config.toml
num_hidden_layers = 14
router_noise = 0.05
max_steps = 6910
Below are experts of layer 7 (counted from 0) of a mixture-of-experts language model. Rows are named router (the router's row for the expert), gate (a neuron's input weights, with its number), up (a neuron's input weights, with its number) and show model dimensions 0-191. Each number is 50 + 10 x the weight over its row's rms, rounded and kept within 0 to 99.
After each expert's rows: a language model's description of what the expert responds to; "comes after" lists some tokens at least twice as common just before its tokens as in all text. This comes from a sample of Wikipedia text that the model never trained on. Tokens count by the router's weight.

# expert 17
router:32 41 43 54 59 57 58 43 56 39 70 51 51 23 53 51 50 30 44 50 69 53 27 57 58 59 66 62 65 62 45 57 30 58 58 52 37 34 57 57 45 56 25 35 58 56 46 47 51 46 50 62 49 50 49 49 49 54 66 43 32 62 69 66 48 27 58 50 56 47 50 36 55 57 55 53 49 51 47 57 46 68 67 54 55 52 42 47 48 51 57 68 22 67 57 62 51 37 41 56 33 45 51 54 62 59 42 62 48 54 55 43 48 47 35 59 48 36 51 58 57 56 59 53 59 53 50 47 49 61 50 45 41 49 59 54 46 56 41 54 65 52 52 58 65 63 47 52 61 26 47 53 42 41 58 46 50 52 38 56 31 55 53 45 44 52 61 41 57 34 47 40 43 58 63 70 47 62 62 53 45 55 55 54 48 51 52 60 41 76 60 69
gate0:38 31 47 38 48 69 70 61 54 49 54 66 60 40 47 57 56 29 31 41 47 50 42 54 50 44 62 55 62 49 67 52 65 43 39 40 47 53 51 44 56 53 29 36 46 42 38 53 55 42 50 55 51 61 48 46 66 52 42 40 41 51 62 44 55 43 67 51 56 52 59 59 61 49 65 43 45 48 39 54 54 43 54 47 37 65 52 55 60 51 55 41 35 56 49 49 46 40 47 51 41 74 47 66 58 49 50 65 51 48 57 58 57 56 56 60 43 53 72 32 66 48 57 39 60 40 60 29 53 71 62 34 53 53 39 54 57 46 53 31 53 39 39 65 41 55 68 45 58 41 33 37 56 44 56 52 30 50 27 57 50 45 50 56 61 40 62 47 47 48 52 39 38 68 69 56 68 45 49 45 47 56 39 31 45 66 61 48 41 59 40 64
up0:58 62 59 67 52 49 45 48 29 56 51 37 34 76 47 28 45 63 62 57 59 55 58 25 41 44 43 50 40 39 38 39 35 50 47 68 70 56 62 56 53 49 64 59 52 55 59 60 41 61 47 49 60 42 47 48 39 61 56 52 52 62 43 62 46 59 51 47 64 61 44 37 68 54 42 58 58 60 52 44 59 61 49 48 51 43 56 52 49 47 68 45 59 53 68 51 47 36 58 48 41 31 48 43 33 38 56 46 53 65 43 59 52 38 39 39 66 49 43 66 53 41 47 46 56 45 58 60 59 52 46 50 56 37 53 38 60 57 60 47 42 61 58 47 60 43 39 46 50 53 55 64 45 49 52 29 60 58 68 39 52 59 62 48 31 65 43 56 64 59 61 60 55 39 41 55 37 74 53 47 61 55 62 67 43 53 43 35 49 53 53 21
It responds to: Descriptive noun modifiers. Adjectives and nouns right after the, a, of the that modify a following noun, such as tropical, health, human, northern, American, ocean.
comes after: " of the", " in the", " The", " the", " a", " to the"

# expert 22
router:54 51 46 50 39 46 82 45 53 51 62 51 44 23 39 45 53 43 44 37 58 56 42 51 55 55 63 50 64 65 33 58 37 71 55 46 44 46 60 55 48 50 28 43 59 66 43 52 55 42 62 59 64 65 56 47 48 50 59 55 45 47 57 62 51 42 49 49 39 51 41 45 44 38 45 37 34 47 37 53 50 63 49 73 56 40 44 49 69 48 45 62 26 58 38 43 49 42 40 64 53 43 45 67 52 42 58 53 53 39 69 30 53 55 28 47 45 53 50 63 59 51 59 60 53 49 76 21 49 58 45 53 51 52 58 45 49 50 47 49 52 63 52 62 53 65 57 55 49 28 42 65 44 40 70 66 48 53 45 50 55 53 49 55 55 47 65 45 45 35 39 32 60 49 50 45 52 49 47 42 62 64 57 58 59 52 35 63 52 63 60 58
gate0:52 46 72 47 23 43 41 51 57 49 39 47 54 65 49 48 59 51 47 33 69 57 65 42 47 59 48 48 36 64 39 57 52 54 60 26 60 41 40 63 36 55 39 36 48 57 48 58 48 58 49 62 53 62 48 52 57 45 59 50 51 53 50 30 44 50 48 62 52 58 36 57 30 46 47 44 43 37 39 51 46 43 63 43 55 68 59 55 47 51 35 47 40 62 57 48 26 51 52 64 32 38 41 56 48 43 46 67 44 33 40 32 43 52 38 51 66 39 72 51 41 47 51 38 43 56 38 58 40 59 49 50 51 59 58 57 38 47 31 58 29 40 58 42 45 51 58 48 37 56 52 45 57 70 46 41 51 65 41 44 59 37 51 45 41 52 62 47 55 50 40 54 44 30 41 31 55 32 73 72 50 53 47 34 36 48 56 49 47 57 54 60
up0:53 49 44 51 50 38 32 45 38 55 44 45 49 44 48 39 56 39 49 44 69 46 50 39 52 59 50 50 59 64 47 56 51 48 56 29 59 36 46 42 61 68 54 51 53 49 53 50 57 80 62 40 41 44 54 43 51 53 73 49 41 34 43 45 63 43 46 60 41 46 43 47 38 59 26 46 65 48 44 57 59 39 43 58 52 63 38 55 65 58 40 64 47 42 32 47 52 54 39 49 50 50 49 46 58 39 44 53 42 38 70 47 26 56 45 70 39 33 52 61 49 73 54 63 40 67 55 64 43 73 44 54 50 59 57 38 47 63 62 60 51 56 56 62 42 50 60 34 41 49 53 45 47 79 52 43 55 59 39 38 63 52 34 50 56 46 53 40 60 54 29 49 38 57 45 56 32 40 62 48 45 46 53 44 45 28 49 61 65 42 48 44
It responds to: Foreign name syllables. Second pieces of foreign proper names right after a capital initial, as in K-z-yl, Z-av-atska, K-av-indra, H-udd-ersfield.
comes after: " K", " B", " S", " M", " P", " T"

# expert 62
router:50 55 59 56 37 45 77 42 64 47 63 62 46 25 32 46 61 32 31 37 62 52 36 52 51 55 64 68 59 63 46 65 35 45 61 47 51 49 57 48 52 50 19 43 54 69 33 49 59 47 52 55 50 62 53 51 51 54 60 42 40 55 72 58 60 41 52 49 36 52 42 48 48 34 58 48 46 38 43 54 44 64 51 61 54 49 51 37 54 39 48 51 19 57 56 39 49 48 44 72 48 57 40 61 61 58 41 48 57 56 61 35 44 44 43 44 54 45 43 63 57 49 66 56 47 56 63 42 62 60 53 47 49 57 59 50 45 46 55 40 56 58 49 65 45 66 28 54 57 48 39 49 39 36 58 53 48 58 57 44 49 47 50 51 47 64 54 55 48 35 36 49 55 64 55 58 59 66 53 38 65 58 59 64 63 54 50 63 53 66 62 67
gate0:45 34 48 60 42 67 34 56 43 47 51 60 62 54 42 73 42 46 55 47 51 51 50 45 62 37 53 38 48 51 43 65 42 32 61 57 53 46 65 37 46 58 55 48 51 50 40 19 78 62 46 65 45 46 53 40 43 70 49 65 52 58 45 56 48 37 29 39 56 47 60 65 57 45 46 41 45 40 38 66 53 51 47 40 50 53 67 68 36 40 43 42 50 40 44 38 47 73 47 52 52 48 43 42 62 73 44 51 56 59 40 52 28 44 56 52 38 60 59 59 46 34 56 45 43 54 61 46 48 56 56 52 41 57 44 43 46 47 45 48 72 55 61 55 48 44 41 57 44 44 43 36 55 51 33 39 74 58 53 71 54 64 40 46 57 49 49 49 35 53 46 66 53 46 38 39 43 55 49 52 55 61 64 53 52 47 56 66 32 37 46 28
up0:47 55 70 42 29 43 47 36 64 53 33 38 45 63 47 28 58 51 33 43 56 34 59 51 39 59 68 63 63 48 62 43 63 54 44 33 52 42 38 39 57 57 50 37 51 41 53 62 30 66 60 48 63 60 59 51 56 23 42 46 47 37 62 49 45 43 60 51 57 55 45 34 48 27 65 53 43 56 59 42 42 58 49 39 65 36 40 42 56 47 61 66 50 54 42 41 43 42 56 55 41 46 52 61 48 59 59 22 55 54 52 50 55 62 43 35 49 49 56 59 68 72 65 53 51 52 43 50 54 39 61 49 49 51 70 50 55 48 57 40 41 44 44 46 52 59 58 41 26 47 64 48 55 42 55 67 45 62 35 60 58 43 50 51 57 54 50 53 48 56 72 53 44 40 73 43 49 56 41 55 41 63 46 42 46 43 49 30 47 48 51 47
It responds to: Short-word vowel pieces. Vowel-led pieces after a single-letter start, forming short English words, such as h-ut, o-dd, w-orm, cro-ok.
comes after: " b", " m", " d", " h", " H", " f"

# expert 12
router:44 34 56 44 44 47 71 40 41 51 56 52 54 51 35 41 61 35 34 31 53 48 35 54 43 61 63 55 49 55 42 59 42 54 47 43 51 37 56 47 30 51 42 35 47 49 36 64 62 46 48 55 42 45 53 45 37 70 60 53 36 51 53 69 57 42 45 34 41 51 36 44 51 47 38 46 40 36 32 46 58 70 72 65 55 43 36 34 71 42 51 51 32 58 54 63 46 47 46 58 45 46 47 58 56 47 42 51 49 48 58 32 56 51 50 54 57 43 55 54 45 49 61 56 63 48 50 33 53 60 58 58 40 55 50 51 50 42 46 35 41 53 42 51 73 64 38 66 58 39 47 43 55 28 49 63 35 50 42 52 62 66 52 50 44 51 47 36 38 41 45 39 53 43 54 64 48 63 76 41 57 60 60 56 46 48 37 53 20 52 50 69
gate4:52 47 37 66 37 53 62 69 38 39 52 44 58 34 48 48 49 30 50 55 34 48 46 42 58 57 48 47 47 42 54 44 50 42 40 33 44 52 45 43 45 55 61 46 61 49 49 44 36 54 41 45 43 38 61 41 54 50 39 39 42 46 52 60 59 34 57 42 46 61 45 59 59 36 50 55 53 58 54 51 56 33 47 60 61 54 32 53 53 58 35 52 62 55 56 71 44 40 24 61 37 43 48 39 63 27 45 50 57 53 57 48 47 50 52 64 59 57 46 41 72 56 68 45 48 32 56 41 60 54 35 51 40 26 66 52 55 73 22 45 28 50 32 50 63 34 48 47 56 56 44 39 33 52 61 53 38 52 48 60 66 61 51 46 52 42 54 60 54 66 41 52 49 69 36 46 33 46 52 39 51 41 49 43 53 40 44 62 71 48 55 57
up4:40 63 32 55 40 47 63 40 32 59 62 43 47 54 39 55 51 61 62 54 64 48 36 37 28 72 57 54 53 49 52 53 48 49 46 50 60 49 51 54 47 43 58 56 49 62 40 41 38 79 50 42 61 49 49 60 46 46 51 61 59 69 61 66 59 58 53 42 35 65 57 43 66 51 48 48 68 46 55 51 50 65 60 64 35 67 44 63 51 47 57 53 63 40 33 66 49 67 25 59 57 50 56 58 58 46 63 62 34 58 74 48 37 39 54 38 54 55 57 52 84 54 53 52 46 51 53 54 50 45 43 58 47 44 37 49 73 53 51 54 41 42 36 37 59 50 58 60 53 23 45 44 45 52 49 59 57 48 52 52 54 47 57 57 53 47 49 60 47 58 42 59 46 53 51 35 44 42 66 45 35 44 49 46 51 51 37 33 56 53 30 52
It responds to: Table number separators. Separators between numbers in tables and scores, mostly pipes plus dashes, semicolons, colons and currency signs, as in 6 | 4, 6–0.
comes after: "0", "3", "6", "4", "1", "2"

# expert 28
router:49 49 42 50 48 64 57 43 42 50 83 47 60 39 39 40 58 31 37 43 57 61 44 52 58 45 64 54 57 52 40 60 38 55 50 52 55 39 55 67 29 61 46 39 39 60 44 48 49 34 47 48 53 61 62 38 38 62 49 48 50 54 52 63 46 43 63 51 51 51 41 42 55 37 41 43 38 43 46 69 57 57 69 62 48 62 58 45 55 43 58 63 32 46 54 58 50 40 47 54 40 44 36 66 53 48 49 60 45 56 52 34 53 54 54 51 63 31 47 66 48 39 68 61 65 76 59 49 36 73 44 34 55 53 49 49 43 30 45 38 56 62 49 59 71 54 30 56 53 30 42 55 63 45 47 53 38 65 35 45 44 58 63 58 64 49 62 50 52 40 28 48 50 55 64 57 45 57 58 45 46 49 63 61 43 46 43 51 45 51 65 58
gate0:50 61 40 48 36 72 59 35 44 51 57 55 47 39 46 54 42 56 43 45 48 54 29 30 58 53 70 55 66 58 61 47 49 47 51 43 40 41 45 62 71 45 43 44 47 51 66 40 47 71 43 36 52 74 54 41 34 61 63 65 52 32 48 47 41 55 56 48 54 41 71 34 47 56 59 54 41 67 58 51 47 59 49 57 52 59 78 44 58 58 42 32 43 43 69 39 47 54 54 46 48 48 46 31 57 46 51 61 52 35 34 28 44 65 48 69 49 42 53 63 48 32 50 54 49 43 53 54 50 56 37 43 38 45 50 42 51 45 53 45 37 59 57 47 48 58 51 70 47 38 61 41 57 36 53 57 39 29 57 39 63 74 52 49 48 55 67 42 43 49 48 46 56 53 43 42 44 35 46 51 52 56 55 42 54 68 67 48 41 43 46 40
up0:48 51 39 57 43 67 54 53 47 59 73 46 47 47 39 43 48 54 45 39 46 52 33 28 63 56 75 51 55 54 45 49 52 38 52 56 49 35 52 57 72 44 43 48 52 40 68 38 45 60 47 32 44 58 57 31 49 54 49 67 55 37 50 39 48 64 52 40 54 43 65 32 58 40 44 62 33 57 52 46 47 63 45 64 49 60 68 49 50 55 54 35 45 42 62 43 41 49 48 52 37 51 42 23 60 39 45 54 36 34 43 38 45 57 58 62 48 37 49 60 63 37 40 60 47 41 53 47 53 65 39 43 47 48 61 41 45 38 57 39 32 53 56 48 51 62 58 63 53 52 63 55 63 39 50 52 42 29 58 37 54 77 51 53 47 54 62 53 50 40 61 47 63 42 53 35 48 28 42 52 46 55 44 50 50 69 77 46 34 39 46 42
It responds to: Infobox field labels. Line-initial infobox field labels with colons, like - Born:, - Country:, - Genus, - Type:, in structured Wikipedia infoboxes.
comes after: "\n", "\n\n", "-", "- N", "- •", "- Country"

# expert 14
router:35 34 44 56 45 67 74 54 55 39 61 44 47 49 22 35 67 37 47 48 52 46 39 59 47 50 51 45 60 76 34 56 50 51 61 46 37 40 56 52 47 31 45 38 46 65 52 63 55 46 52 61 61 66 44 55 45 58 52 52 45 56 55 61 57 39 51 40 58 36 40 41 53 54 50 41 61 30 31 49 56 57 60 59 49 64 54 48 56 43 46 59 43 69 45 49 49 43 32 64 40 43 53 60 54 53 39 62 54 40 67 39 41 54 36 71 43 51 69 68 50 41 61 66 43 67 58 48 50 57 55 46 42 46 70 31 41 59 50 42 45 51 55 60 62 59 42 65 66 42 39 48 46 55 54 64 37 52 53 55 52 53 53 49 49 44 60 51 58 45 41 54 59 68 58 65 50 51 70 53 66 53 66 61 29 52 50 64 40 52 53 52
gate1:43 46 60 76 35 54 50 51 51 64 59 38 42 58 31 50 41 60 59 56 46 47 60 41 46 42 76 72 66 61 51 59 48 39 55 56 40 30 42 39 55 60 40 30 44 53 60 44 36 40 58 55 68 62 57 31 57 69 62 34 53 53 52 60 42 45 59 49 55 57 50 43 52 54 31 47 39 37 34 43 62 42 56 64 30 47 67 42 52 64 56 49 55 54 51 39 42 49 55 58 55 24 44 62 51 50 51 29 45 44 57 56 48 37 44 58 72 62 43 49 51 36 46 32 61 42 44 48 47 66 60 53 49 43 65 55 50 41 61 34 56 56 41 55 71 64 41 47 53 43 53 50 57 46 33 54 41 56 47 31 56 37 37 52 54 53 51 52 50 35 51 39 51 50 53 49 34 47 60 58 65 44 56 48 48 55 50 55 61 68 48 51
up1:58 51 38 25 56 50 45 66 50 51 31 51 48 58 77 36 43 46 59 56 46 51 49 47 64 56 28 28 46 41 46 45 50 60 55 40 47 52 58 72 53 57 56 60 59 34 44 48 59 50 40 51 29 31 50 70 54 42 51 60 44 45 52 45 45 34 64 49 38 51 61 50 45 47 69 55 59 56 69 60 33 43 66 37 58 47 35 59 56 38 49 69 34 43 40 52 55 47 56 44 35 61 52 56 36 56 40 60 41 59 40 34 67 51 56 38 28 41 52 44 57 66 59 57 48 48 33 60 52 36 34 36 37 55 36 55 43 47 50 53 55 44 57 36 40 45 53 44 41 66 42 47 49 61 55 38 60 44 51 61 52 57 62 41 35 46 41 53 43 60 53 43 45 62 52 54 37 54 50 51 31 53 41 53 66 43 47 62 34 45 48 57
It responds to: Paragraph breaks after headings. Double line breaks after "= Title =" headings or sentence ends, plus capital-letter pieces of acronyms such as MP, AT, IP.
comes after: ".", " =", "==", "===", " ==", " ==="

# expert 63
router:47 33 59 37 34 53 57 47 59 51 60 51 64 51 40 52 74 37 39 39 54 64 41 55 63 46 62 56 61 53 40 48 39 47 68 42 36 37 65 49 54 41 42 45 44 58 32 48 43 56 47 47 35 52 54 49 46 66 53 57 41 57 53 50 46 37 41 50 51 50 37 43 66 44 52 48 44 53 52 61 32 46 76 80 68 58 51 52 54 32 47 55 35 62 46 62 39 36 42 63 57 52 51 58 48 56 38 67 51 53 49 48 49 61 39 57 44 47 51 51 63 53 57 61 49 62 66 41 51 46 54 37 56 67 44 35 34 40 45 57 47 55 55 61 51 64 29 60 57 37 54 61 51 26 62 54 60 61 47 62 51 57 63 45 50 51 50 37 49 27 37 51 45 54 56 60 47 64 49 43 62 65 64 51 53 36 49 39 30 71 56 44
gate0:60 43 61 52 67 53 42 40 41 57 43 38 45 66 57 48 54 65 40 62 47 57 50 40 47 55 46 48 40 61 60 72 71 44 60 53 72 23 53 29 61 46 44 33 52 57 44 62 64 48 72 54 43 76 49 57 43 51 54 48 40 47 52 55 48 46 66 41 55 35 54 60 56 31 41 55 39 48 68 67 56 76 47 51 43 49 59 50 45 60 49 61 51 57 74 61 57 47 49 51 46 67 44 55 56 59 55 52 61 53 48 57 65 47 69 30 48 41 56 45 56 36 41 46 48 35 55 57 54 24 61 54 56 52 40 49 51 64 71 65 41 47 58 52 44 55 36 56 52 48 44 61 40 41 31 54 36 55 50 46 34 62 52 43 55 52 46 49 49 59 60 60 37 36 41 51 54 61 43 48 51 46 47 55 56 44 46 68 44 60 48 45
up0:57 58 50 50 41 48 60 58 54 49 41 50 41 59 38 42 43 46 50 37 58 59 52 43 65 44 60 38 63 36 45 41 41 57 55 61 42 73 44 71 47 31 63 69 51 59 54 47 46 33 40 50 30 34 45 32 45 63 20 62 56 43 46 50 42 52 45 47 44 63 58 51 36 68 48 50 52 62 49 32 43 30 38 56 57 46 24 43 47 52 57 45 60 48 41 37 46 59 45 61 38 45 42 58 46 52 47 46 61 59 50 28 56 43 39 51 47 37 37 32 44 56 42 57 65 49 44 33 63 48 54 35 54 35 53 44 46 39 26 57 50 38 37 46 58 41 55 35 44 65 36 32 65 55 62 66 43 58 47 56 54 49 46 52 56 53 50 50 66 45 41 35 57 56 73 54 44 42 41 49 50 50 65 45 53 51 44 53 50 41 51 58
It responds to: Prefixes after hyphens. Word-start pieces after a hyphen, quote or prefix, like im in self-image, att in counterattacked, trans, pro, plus section headings like == Early life.
comes after: "-", " \"", " (", " un", " re", "\n\n"

# expert 34
router:43 50 57 52 43 60 70 51 55 25 50 37 54 43 34 42 55 45 38 34 40 60 32 64 63 64 57 50 50 59 39 50 48 60 61 41 49 45 67 43 40 36 36 51 55 61 48 53 55 54 49 57 59 45 70 66 40 64 53 56 44 52 59 55 48 34 57 43 56 52 28 44 64 37 46 48 51 39 38 50 41 63 68 63 55 52 52 51 55 37 50 61 36 74 40 51 50 33 46 59 55 47 46 64 57 60 56 63 50 39 52 37 57 57 54 66 56 48 54 52 57 43 64 77 54 64 48 43 45 56 43 40 36 62 70 37 42 46 39 56 49 61 45 53 62 57 40 63 55 43 33 49 42 48 48 64 48 57 39 50 59 46 53 61 64 54 57 43 51 49 44 43 45 53 61 51 44 72 53 36 67 70 58 58 58 57 55 52 37 77 58 50
gate0:46 58 56 53 31 71 54 51 39 39 62 39 56 33 47 48 52 50 46 49 40 51 55 56 64 40 70 40 52 61 61 45 37 40 50 47 42 41 35 53 48 39 40 58 50 40 72 69 47 56 56 37 43 49 45 61 52 50 48 65 50 54 57 42 50 59 53 60 41 46 35 54 53 50 58 33 44 50 59 68 28 48 49 74 45 56 65 35 43 33 52 50 63 42 50 53 45 40 49 62 52 42 44 47 45 42 40 65 64 66 69 52 50 60 42 51 43 65 45 51 56 54 63 45 53 63 32 50 43 56 59 64 46 60 46 67 29 42 26 43 37 45 60 45 37 50 71 45 29 51 61 49 44 53 54 49 58 46 61 72 54 47 34 55 52 56 67 43 68 61 52 53 52 56 45 43 64 61 41 50 31 51 60 53 53 41 35 56 41 32 40 39
up0:59 32 49 54 71 49 50 65 40 49 31 55 34 66 55 53 35 47 45 56 48 42 58 60 34 56 47 53 41 55 39 68 44 57 49 59 53 56 49 54 51 60 54 66 57 58 40 55 52 55 37 56 41 45 43 34 73 57 47 62 36 60 46 46 46 51 46 47 58 58 53 46 40 46 41 50 52 31 39 55 64 50 55 67 48 42 51 56 62 54 29 48 46 41 50 36 43 55 59 46 50 51 54 40 43 57 61 39 39 52 48 46 46 59 44 51 66 43 51 48 54 48 43 57 44 27 62 58 68 64 32 50 60 45 53 40 63 44 57 47 52 46 42 31 58 30 48 24 56 66 60 45 75 59 49 50 31 71 41 42 47 61 51 31 32 41 30 57 49 40 65 40 48 47 43 51 42 49 49 63 45 54 27 40 34 54 54 61 42 59 41 54
It responds to: Paragraph-initial capitals. Capital first letters starting a new paragraph, heading, or table cell, such as P(roposition), F(oys), ==S, plus However.
comes after: "\n\n", "\n", ".", "s.", ").", "=="

# expert 41
router:49 39 56 47 55 56 52 49 49 54 59 45 52 38 44 39 51 37 42 49 61 61 37 66 59 62 56 52 54 59 31 63 36 54 57 53 37 33 57 56 46 55 51 46 43 58 40 46 62 36 50 73 52 48 53 45 42 62 51 56 37 62 67 67 44 37 67 47 56 50 39 29 60 38 45 51 55 45 47 52 54 57 53 52 66 41 51 38 58 39 39 65 41 54 47 60 46 42 48 53 49 37 56 58 50 47 53 60 53 55 66 34 58 58 35 61 42 30 61 67 45 52 54 73 48 45 64 32 51 68 47 42 44 57 79 37 44 48 44 47 61 50 52 59 61 66 40 60 61 36 55 49 31 42 51 64 41 65 40 41 36 63 54 63 50 52 51 40 49 50 32 30 49 63 45 50 38 66 67 38 62 57 66 65 51 49 54 51 30 59 51 55
gate3:45 36 56 58 55 60 60 43 46 45 51 49 45 48 50 49 43 59 39 58 43 38 50 48 28 49 55 53 57 58 35 53 32 59 56 61 50 37 49 67 31 53 44 49 80 53 58 56 67 26 57 43 43 77 52 53 60 59 61 63 46 45 56 62 56 47 59 38 46 56 59 55 41 33 44 56 46 30 65 39 44 41 60 55 67 47 56 55 65 58 58 46 51 51 51 50 48 51 60 54 48 53 53 46 51 44 32 52 47 56 59 53 51 78 46 51 38 65 43 48 48 50 65 51 50 79 45 62 54 42 46 40 26 47 46 52 51 43 56 51 58 40 56 53 47 59 45 57 27 42 57 58 44 67 56 48 53 59 39 45 55 47 69 47 72 47 55 34 22 56 62 58 54 52 60 51 52 64 50 48 48 30 49 67 46 45 29 52 35 50 61 50
up3:48 41 49 43 45 43 70 51 55 47 45 34 46 39 72 47 49 54 56 63 36 57 40 51 49 63 38 41 43 50 61 49 46 65 56 32 47 62 66 41 73 37 44 52 44 50 54 54 52 47 53 67 49 36 46 29 44 62 29 55 50 50 55 55 39 42 40 47 58 45 53 41 50 33 55 60 54 58 49 48 44 51 65 44 53 43 41 61 72 50 45 61 36 42 58 66 39 47 49 56 59 47 44 46 21 51 50 49 52 54 47 31 30 29 60 46 54 42 74 42 45 67 52 36 54 43 48 46 48 54 40 51 32 37 31 58 56 35 39 51 67 47 44 52 57 51 34 52 46 63 36 60 47 50 27 43 46 39 35 48 46 50 34 64 39 68 62 59 47 54 53 58 56 66 51 54 60 47 52 35 67 51 63 44 57 40 44 52 61 43 44 42
It responds to: Closing punctuation and cells. Closing parentheses in chemical formulas, empty or trailing table cells, quote marks and brackets, plus some conjunctions such as and.
comes after: "1", "2", " | ", "/", "0", "; "

# expert 30
router:40 52 53 43 46 51 71 37 60 41 52 48 50 29 38 50 61 39 38 38 62 59 34 58 70 61 64 47 55 52 29 41 39 57 51 43 43 49 58 58 48 46 37 45 52 63 47 52 47 38 51 63 60 60 74 52 35 53 58 58 30 56 65 55 52 37 42 47 48 53 39 48 57 48 39 44 44 43 31 53 60 71 65 68 62 56 40 45 62 37 65 75 33 54 45 49 50 42 41 60 43 53 38 63 59 55 48 59 48 33 56 35 46 56 39 49 53 43 65 62 57 52 62 60 51 53 48 41 41 70 52 47 38 52 55 41 43 45 47 56 52 57 42 58 63 63 48 58 70 43 44 63 46 30 69 61 41 58 48 52 40 45 59 52 67 53 56 33 49 35 45 54 56 53 65 61 43 68 48 46 58 58 65 65 57 65 53 49 44 61 55 52
gate0:49 60 44 46 66 59 60 39 49 48 31 39 67 52 43 53 42 46 26 62 50 46 51 56 40 36 62 43 64 45 30 33 35 57 61 51 48 40 44 53 67 40 68 52 49 44 49 50 44 67 67 55 42 55 48 36 40 48 39 42 52 49 47 28 47 60 47 58 39 50 41 54 52 42 62 43 60 61 49 49 51 72 48 64 38 50 48 44 63 51 52 43 51 49 49 45 55 54 51 31 37 46 33 56 52 50 40 48 53 46 58 45 40 56 70 46 45 58 35 36 57 53 40 46 57 59 54 57 27 47 41 48 35 39 43 46 59 58 28 48 63 53 54 44 59 51 40 54 59 61 58 41 58 66 45 46 45 49 46 41 43 37 58 81 55 49 52 65 53 47 47 52 52 41 57 60 40 76 52 48 27 29 76 56 53 64 64 54 39 42 49 57
up0:54 51 58 45 60 40 61 59 34 62 45 73 59 59 66 46 53 56 48 42 49 49 47 62 56 60 53 46 45 60 54 48 42 53 56 64 35 52 51 71 41 40 55 45 40 65 47 41 64 56 56 34 65 36 55 45 64 47 61 28 66 32 50 48 60 67 62 42 54 56 45 51 62 63 55 45 40 50 50 38 56 63 38 52 50 49 56 29 54 35 48 45 67 60 39 32 30 38 47 44 77 57 55 46 61 69 53 36 48 41 56 50 48 45 41 46 52 48 37 46 42 43 46 41 56 45 70 54 49 57 44 35 52 63 45 41 36 37 44 46 43 52 50 26 54 39 48 60 49 41 54 59 50 30 50 53 42 53 47 61 54 47 35 44 64 44 52 58 35 65 70 56 71 45 52 63 47 44 28 45 52 60 50 54 47 41 42 45 45 51 26 52
It responds to: Capitalized name openings. First capital letter or short opening piece of a proper noun or title, often a vowel, such as I-celandic, O-scar, Tele-graph.
comes after: "\n\n", "\n", " of", "-", " of the", ":"

# expert 20
router:56 48 62 46 56 56 64 44 53 53 56 38 51 46 31 40 61 30 45 49 52 62 35 50 51 58 70 49 57 51 41 57 46 52 73 50 56 30 56 58 26 35 49 44 38 51 53 46 57 48 48 54 49 52 57 46 29 65 45 52 40 60 57 56 56 37 63 49 57 52 29 38 51 45 48 53 46 41 53 67 54 49 65 54 74 59 51 45 70 39 60 68 52 49 40 61 40 45 38 51 39 44 45 60 61 60 56 51 49 57 60 32 55 49 50 55 48 39 65 54 68 49 62 70 62 53 69 42 56 59 42 47 45 52 63 51 49 52 31 49 61 58 47 50 60 54 34 71 73 43 35 47 44 47 46 49 52 61 40 48 49 65 55 58 61 53 48 37 40 38 29 30 57 56 66 56 37 56 51 45 65 54 51 57 61 50 45 55 24 56 52 61
gate1:54 43 41 34 50 64 40 42 44 38 60 55 40 44 58 47 65 49 56 39 57 44 65 49 59 41 50 39 44 44 29 64 50 67 63 63 46 33 57 46 46 36 49 29 30 41 49 41 52 74 55 44 55 51 50 62 36 69 40 57 49 51 49 34 61 50 55 65 56 59 50 45 59 54 44 42 65 44 54 63 49 44 53 71 61 34 52 48 48 45 68 51 51 54 49 62 70 56 44 46 41 45 56 53 44 42 38 58 61 47 48 46 51 56 72 11 53 54 45 38 55 39 61 39 53 61 55 55 57 53 50 32 49 54 30 53 38 67 60 59 41 63 55 54 60 69 59 39 52 45 35 62 55 49 63 46 45 56 36 56 65 55 51 26 44 62 57 53 44 50 48 42 44 58 64 53 59 43 49 39 44 66 56 63 46 67 48 57 46 51 58 51
up1:39 38 39 70 52 51 41 33 36 54 54 63 54 56 44 59 57 56 64 44 51 66 52 44 76 48 31 51 36 48 50 58 44 37 51 49 46 47 45 49 39 33 53 63 52 36 67 30 40 58 52 45 39 38 56 32 56 51 61 46 55 50 40 54 64 45 55 39 51 51 39 57 56 45 49 39 47 41 36 49 61 54 55 67 65 45 41 48 56 52 54 52 65 46 38 46 47 53 55 48 54 52 55 51 50 49 56 56 59 61 65 47 46 60 56 41 48 66 57 39 23 54 50 46 40 61 54 38 70 67 59 29 62 73 54 58 37 80 45 46 49 50 27 59 50 64 44 62 45 36 66 53 57 37 54 27 36 54 63 61 61 49 28 50 54 55 46 67 62 37 39 54 50 46 61 61 46 38 47 40 57 53 52 61 57 52 55 51 49 55 53 44
It responds to: Table cell separators. Pipe characters closing table cells and rows in election results, sports records and lists, often right after numbers or closing parentheses.
comes after: "\n", "0", "4", "3", "6", "5"